config.toml
d_shared_expert = 0
hidden_act = "silu"
n_empty_slots = 32
lr_router = 0.00179
vocab_size = 32000
norm = "rmsnorm"
optimizer = "muon"
learning_rate = 0.00962
beta1 = 0.95
max_grad_norm = 2.0
dataset = "wikipedia_en"
Below are experts of layer 7 (counted from 0) of a mixture-of-experts language model. Rows are named router (the router's row for the expert) and show model dimensions 0-127. Each number is 128 + 32 x the weight over its row's rms, rounded and kept within 0 to 255.
Before each expert's rows: a language model's description of what the expert responds to. This comes from a sample of Wikipedia text that the model never trained on.

# expert 31
What it handles: Ordinal th and year ranges in century and lifespan dates (13th century, 1879–1947), plus Greek, Arabic and Cyrillic byte pieces.
router [152 138  82 136 145 110 195  83 195 137  93  86 104 145 114 165 108  69 110  93 133 108 165 158  76 163 112 196 140  97 156 118 196 169  79 145 193 135 123 152 175 136  84 114 144 174 122 122 131 111 148 137  86 132  94 145  96 160 108 105 147 164  60 138 112 122 117 137 102 177 135 167 156 198 182 153 150 119 138 145 185 122  99 157 167  88 119 149 132  97 132 156 143 100 148 173 175 111 135 114 114  95  83  97 117  90 146 141 132 138 125  60  91 126 129 143 100 138 136 202 110 123  79 161 138 106 101 145]

# expert 59
What it handles: Final pieces of surnames and names in sports tables and lists, such as ović, ić, sson, Jones, and country codes like CRO.
router [135 128 156 120 123 112  72 119  61 143 171 132 129 126 166 172 124  98 167 102 125 202 118 136 131 146 119 122 120 130 102 152 173 104 140 119  52  88 144 133 141 139  60 193  91  67 116 150  99  93 141 123 187 116 131  73 155 129 121 101 140 127 102 130 148 106 152 227 164 152 148 102 108  96 107 155 110 121 141 153 176 129 152 131 199 114 103  95 129 103  70 148 103 113 160 120  91 191 133 147 131 125 100 181 146 114  89 127 134 184 156  89 143 186 113  85  73 122 132  97 106  84 192 127 132 194 111 110]

# expert 21
What it handles: Words about television, radio, video games and releases, such as TV, episodes, Singles, Nintendo, Game Boy, radio edit, plus quotation marks around titles.
router [135 146 142 142 120 172 104 142 128 159 106 139 109  92 118  63 113  98 162  97 126 114 134 151 226 129  86 143 124  88 154 115 173  96 167  76 105 138 134 131 132  90 130 135  82  93 162 156 109 146 123  73  84 128 111 157 124 119 111 115 116 182 101 144 128 167 118 150  98 125 126 113 117 151 127 172 114 156  89 109  65 126 142  93 130 102 118 170 189  70 139  99 114  58 151 155 149 173 139  90 102 120 136 166 141 127  73  97 100 131 137 110 108  89 132 137  68 152 118 129 103 113  87 118 120 125  76  84]

# expert 39
What it handles: Mid-word pieces of Latin species names, drug names and Greek-derived terms, such as -idae, -oph-, -saur, erythromycin, leucophrys.
router [145 153 134  84 113  83 141 131 142 121 152  91 111 142 105 159 119 125 138 108 141 113 103 175  83 120 126 136 176 123 124 122 186 124 154 164  95 104 111 125 178  65 137 136 114 138 137  68 137 121 120 107 136 187 155 115 192 171 120 158 139  88  60 100 136 140 144 127 129  63 126 118  97 145 126 134 123 130 143 124 154 155 110 175 129  76  88 143 135  92 109 101 160 181 117 105 114  70 103 131  89  87  78 163 115 132 188 135  97 148 119 118 121 178 126 158 162  94 141 142  33 149 141 109  86 140  69  98]

# expert 22
What it handles: Line breaks ending wiki table rows or following section headings, plus pipes and football position codes FW, MF, DF, GK in sports rosters.
router [107 131 142 166 107 146 141 139  81 177 138 179 149 115 122 126 100 161  97  79 101 159 146  72  91  88  79  79  87 119 124  96  56  95 106  87 146 144 118 114  86 125  66 103  74 124 168  69 153 118 105 192 142  87 136 108 151 110 118 136 120 229 147 151  92 179  75 128 104 123 131 106 104 134 179 143 142 188 109 139 166  85 116 144 170 101 116 155 149 144  83 129 135 149  57 115 128 117 115 109 142 123 144  86 121  90 113 152  61 135 137 148 136  59 167 138  94 140 108 123 110  70  50 165  84  90 207 128]

# expert 26
What it handles: Word-final pieces and concrete nouns, often before a plural or verb ending, e.g. rack-s, C-rack-ed, sun-light, roof, brick, -ction.
router [117  48 122 101 102 126 125  69 132 112 190 169 100  64  96 156 146 173  87 106 151 128 105 183  97 101 138 177 101 104  77 147 144 124 145 169 147 136 132 175 128 103 104 128 150 116  54 112  69 176 130  98 111 153 139 176 129  75  81 158  97 158 147 132 121 178 156 161 142 130 113 168 114  74 100  87 123 154 106 150  91 133 135  70 152 178 125 164 136 160 146 116  96 143 163 119 179  97  73 116 143 162 133 132 117 163 122 145 141 179  96 128 134 192  94 147  94  81 127  71 109 192 111 118 108  79 146 110]

# expert 0
What it handles: Commas, semicolons, colons and dashes splitting list items, track listings, citations and timings, such as Theatre, | 4:51 | Vol. 12,.
router [ 90 140 119 159  97 141 123  87 113 111 106 144  81 108  91 125 143 167 147 159 116 167  45 163 152 161 154 168 129 121 161 111  95 104 136 108 125 115 179 103 127  82 198 142  81  77 101 159 141 196 139 160 185 136 129 145 124 151 171 129 104  89 123 108 101 159 147 126  93  92  87 142 146 132 156 148  92 157 107 150 154 127 131 103 135  77 128 114 139 168 139 150 108 100  99  81 136 131 129 111 127 140 144 154 120 123  75 107  94  53  52 130 118  83  99 134 157 154 119 198 138  92  66 149 127 170 117  89]

# expert 43
What it handles: Line breaks ending paragraphs before section headings, plus cells and separators in win/loss and standings tables.
router [120  98 113  81 135 128 150 145 191 132 145 109 128 133 109 195  85 161 149  97  91 135 159 132 101 129 138 102  84 120 113 108 135  78 105 150 172 169  80 112  93  73 154  91 123 146  58 141 129 187 129 104 174 131 141 153 113 105 143 168 175  92 165 162 106 142 187 116  88  83  74 128 114 127 173 167 176 125 211  92 103  84  92  90 111 118 162 119 136 115 144 180 160 153  98  88 211 229  50  85 148 111  92 120 132 172 180 133 152 157 238 100 125 108  72  98 152 150 167 126 109 162 174  83  98 174 155  82]

# expert 41
What it handles: English given names and opening words of team names in cast lists, credits and tables, such as David, John, Chris, Denver.
router [148 135 170 165  76 158 106 137  60 171 186 167 112 119 178 138  87  92 102 149 171 157 178 165 156 139  76 145 111 119  84 114 166  52 116 200 126  89 154 108 197 151 111 128 147 146  84  93 153 159 113 173 103 101 153 118 136 127 156 190 139 100 124 119 198 101 190 118 158 162  77 112  81  73 102 139  87 156  67 146  99 149  96  92 185 107  78 140 100 174 132 139  87 143 105 142  63 121 130  96 181  95 184 149 136  90 150 128 124 121 221 124 146 182  97 103  81  93 125 115 165 145 163 111 148 134 113 138]

# expert 30
What it handles: Pipe cells and country codes in sports result tables, UFC event rows, and demonstratives this/these opening sentences, such as This card.
router [119 134  98 102 165 172  31 123 108  87 156  57 124 122 160 147 150 170  87 129  82 127  82 144 132 147 110 122 190 133 136  92 115 170 113  77  80 174  98 104 145 188 167 135 128  80 160 138 129 122 101 116  92  99  51 131 107  95 125 144 133 138 129 110  80  98 127 125 135 149 127 111 155 115 157  93 186  88 119 214 113 111  98 137 120  84  83 119 159 151 105 145  97 126 140 171  64 160 119 137 103 150 140 138 109 110 120 113 149 131 130 177 127  70 101  97  88 144 129 158 113 190 131 143  97 135 118 139]

# expert 19
What it handles: Digits in dates, rankings, table cells and infobox fields, such as Died: 22 July, 6th round, (21 September.
router [ 92  82 159 135 110 191 155 132 156 179 120 126 144 108 123 144  91 169 176 140  92 140  96 124 116 114  86 147 140 147 144 117 138 110 160 113 158 176 113  60 113 134 162 155  80 120 129 168 109 130 133 143 122 141 111 139 129 109 154 106 126 120 137 123 158  94 125 109 161 113 133 106 148 145 155  93 106 138 107 106 135 125  95 165  95 106 101 104  92 149 168 101 128 120 130 139 145 123 127 166 129 110  79 150  67 153 166 168 197  87 134 176 134  78 134 131 131 139 149 187 172  82  84 132 126 122 181 135]

# expert 33
What it handles: Subject pronouns and helping verbs in biographical or band narration, such as he, she, they, who, had, also, never, and names acting as subjects.
router [135 172 144 121 140 123 175 152 131 111 181 153 122 128 160 108  72  84 147 124 143 127 125 169 188 109 128 150 122  90 164 161 126 145 133 148  87 118 157  40 142 183 205 140 127  83 142 132  65 127 143 162  74 167  91  93 135  90 150 130 140 142 113 122 147 143 133 184 164 146 103 151 140 113 115 123 105 116 155 138 177 159 139 125 119  91 155  94 118 169 111 118 147 123 124 103  90 144 117 115 146 181 151 172 147 129 139 169 200 180 184 184 198 150  93 108 152 144 168 105 127 137 154  92 107 148 194 149]

# expert 61
What it handles: Words joining list items or clauses, chiefly and, commas, or, &, but, as in Rome, London and Boston.
router [133 138 126 148  80 122 216  98  91 134 105  86 158 104 131 123 155 101 139 146  96 155 119 109  80 177 130 151 149 100 154 156  61 138 185 143 135 130 132 116 141 126 106  89 149 182  93 123 112  91 111 144 178 173  93 162 149  90 197 116 161 136  82 127 154 197 114 124  97  94 206 118 142 109 103  53 117 132  97 144 173 136 129 154 109 137 150 141 201 148 151 159 137 139 152  33 194 173 118  81 124 160 135 103  66 156 105 104 110  84  39 153 131 101 115 119 159 106 158 127 133 136 100 122 123 154 117 124]

# expert 15
What it handles: Pieces of Spanish, Italian and Portuguese names of people, clubs and places, such as Maria, José, Borussia, Portoviejo, often ending in -a or -o.
router [ 58 141 165 147 150 121 155 121  84 142 175 122  99  99  69 114  94  59 143 183 152 163  61 172 114 143 130 113 140 162 103 129 164 183 141 188 124 122 107 156 115 140 133 140 144 122 103  78 130 127 128  85 145 112 173 157 155 101 129 126 103 117 115 120 149  85 168 160 122 151  95 143  40  75 102 114 103 183 124 128 135 157 177  74 134 146  96 184 104 134 116  81 140 126 120 138 104 121 137 155 147  93  96 101 201 129 165 135 146  63 110 121 111 200  95 144 171 160  90 106 182 138 157 154 127 158 119 165]

# expert 56
What it handles: Birth and death details at the start of biographies, e.g. born, dates inside parentheses, nationality and occupation words, and non-Latin name characters.
router [128 195  97 102 122  92 103 108  92 125 147  85 155  99 102 115 158  27 144 174 125  90 167 132 103 114 109  87  99 177  83 115 167 152  81 135 126 144 135 144 139 175 103 118 113 131 164 152  98 137 107 174  77 118 112 131  78 134 140 184 120 160 155 120 170 100 147 182 115 176 194 138 168  94 135 144 122 134  99 110  75 183 137 129 126  93 131 132 137 122 138 106 160 119 132 122  84 135 138  94  90 126 122 112 110  73 152 113  71 112  96 150 127 138 107 140  97 139 170 124 106 129 125 120  85 148 155 121]

# expert 51
What it handles: Pipe separators and small numbers in all-numeric stats rows and semicolon score lists, such as 0 | 2 | 0, 5; 0;, GF, GD, Pts.
router [136  92 101 127 111 181 157 140 125 158 113 170  75 125 169 124 159 149 120  57 106 200 133 124 111  55 104  98  91 119 147 153 155 132 158  93 116 131 136 138 109  92 134 149 118 114  97 156 110 156 175 137 171 150 143 135 112 149 155 116 181 176 138 228 121 116 131 118 163  86 119 108 192 105 138 188 102 129  78 104 117 155 109 157 112 176 170 147  61 167 139  95  71  93  98 172 128 139 103 135 133 138 118 134 132  78 161 146 141 149 116 152 140  99 178 114 138  97 128 121 181 127 117  95 121 133 139 126]

# expert 13
What it handles: Closing parentheses and brackets ending a name or note, plus table cell separators and stray pieces in statistics tables.
router [152 130 136  97 124 187 180 149 152 135 126 136 116 175 140 111 167 134 105 127 145 147 150 128  80 111 149 147 150 137 185 110 140 113  35 106 110 183 105 155 115  70 175 131 163  61 132 121 180 145 146  96 153 162 105 168 131 140  67 108 178  98 163 104  93  89 152 133 115 147 113 119 109  86 111 129 103  90 180  87  87 179 105 149 133 146 145 153  93 120 156 134 120 120 149 111 104  90 133 143 108 126  98  81 154 138 142 134  90 114 132 135 118 107 134 168 140  91 135 105 132 148 169 125 148  93 114  47]

# expert 4
What it handles: Pipe separators in wiki tables, especially in header rows and election result tables, e.g. Ship | State, Popular vote | 52.
router [181 169 132 203  69 116 123 119 131 103 125 149  94 102 115 155 164  91 155  74 152 135 151 107 125 134 173 110  89 168 124 143 152 143 130 108 108 106 127 174 120  71 121 114 118 110 129 180 201 109  87  60  98 148  79 102 157 113 101  92 175  95 146 141 121 112  82 148 128  96 147 197 119 153 104 128 147 121 144 169 176 194 142 164 148 118 125 145 108 155 156 144 104 153 135 139 110 116 155 101 116 115 183 128 167 184 124 115  94  79 111 162 136 155  51  94 111 192  99 162 130 176 121 184 120 125 125 186]

# expert 37
What it handles: Opening parentheses before converted values or glosses, mostly in climate and data tables, as in 16.9 (62.4), jaguar (Panthera.
router [152 130 128  75 142 164 150 161 154 113 151 102 122 138 170  74 129 184 114 122 173  92 115 131 147 143 155  96 127  92 194  83 145 118 100  90 127  77 171 147 134  75 134 131 120 125 118 174 136 145 163 139 146 130 103 138 132  59 138 145  86  64 133 124  66 123 147  90  88 128 183 139 192 205 140  98 151 137 125 144 174  49 113 127 107  93 159 141 151 107 123 141 110 169 116 118  97 146 134 147 130 160 145 111  60 134 115 147  97  47 107 128 152  72 170 145 118 147 133  65 175 118 168 153  91 117 138  97]

# expert 57
What it handles: Commas inside large numbers, colons and words before quantities, such as 1,240, approximately, nearly, at least, £, and War in Civil War.
router [128 117 105 116 121 189 162 175 134 128 127 104 184 180 160 128 145 137 115 158 103 128 142  81 186 132 157 104 100 120 190 156 128 108 141 155 162  97 118 138 100 172 126  85  93 128  80 163  48 102 116 106 151  94 136 158 147 129 138 107 166 107 131 139 108 143 124 113 113 115 135 132 126 145 133  53 156 116 125 127 157 137 168 120  83 179  87 143 143 111 144 163 171 212 146 118  97 130  93 165 190 155 161 105  78 111 117 179 182 164  87 123 196  75 157 169 169 107  87 163 111 127 111 176 101 215 108 173]

# expert 38
What it handles: Digits and score pairs like 1–0, 2–1 and tiebreak scores, LaTeX math symbols and subscripts, UTC offsets, and chess-move notation.
router [ 95  77 169 152 112 111  84 111 151 192 167 156  84  83 121 170 133 138 197  97 138 122 133 109 141 167  52 149  87 161 104 104 108  83 127 154 130 168 129  83 164 161  98 137  95 112 114 128 126 127 154 138 149 135  96 126  84 173 139 141 136 102 145  96 178 150  85  68 170  89 132 109 110 139 213 147 116 118  95 146  77 161  95 112 169 134  93 144 131 144 151 137 103  71  90 150 153 112  76 148 131 108 160  99 131  81 165  95 120 158 140 122 172  93 163 100 162  98 125 103 152 150 143 152 203 117 112 156]

# expert 53
What it handles: Tokens in infobox or title lines: = heading markers, U.S. states and provinces after a town, aged, footballer, politician.
router [124 124 155  99 134 143  94 142 137 173 128 115 128  63  74 127 156  93 165 107 135 133 179 169  51 144  71  67  83 139 102 137 128 136 126 119 129 156 172 132  77 162  83 134 173  86 138 195 115 114 170 134 139 141 128 115 129 101  75 137 119 164 120 144 122  53 152  92 108 208 127 141 160 124  96 126 142 123 124 101  91 149 161 171 113  61  91  90 117 133  68 144 116  95 162 109  94 214  96  89 135 123  76  91 108 132 118 119 117  73  87 146 110  89 115 125 122  84 144 152  85 100 107 145  94 118  97 116]

# expert 45
What it handles: Single consonants and short pieces inside German, Slavic, Indian and other foreign names and words, such as Tübingen, Kripke, Gurgaon, Panzergrenadier.
router [113 161 182 117 133 112 158 136 132 114 156 189  95  47 185 117  84 101 150 193 114 151 115 127 147 152 193 130 135 131 151 123 164 115 182 203 160 185 134 166 130 165  73 148 190  93 105  77  94 131 100  87 121 176 102  79 118 121 151 101  35 123 133 143 119 122 158 162 123 117 130 132 168 109  88 111 137 126 123 144 140 101 217 155 154 133 140 137  97  75 100 102  99 121 146 122  70 118  79 130 120 120  85 134 126 151  89 123 154 111 156 143  74 230 160 142 191 123  56  91 145  89 129  45 167 115 133 127]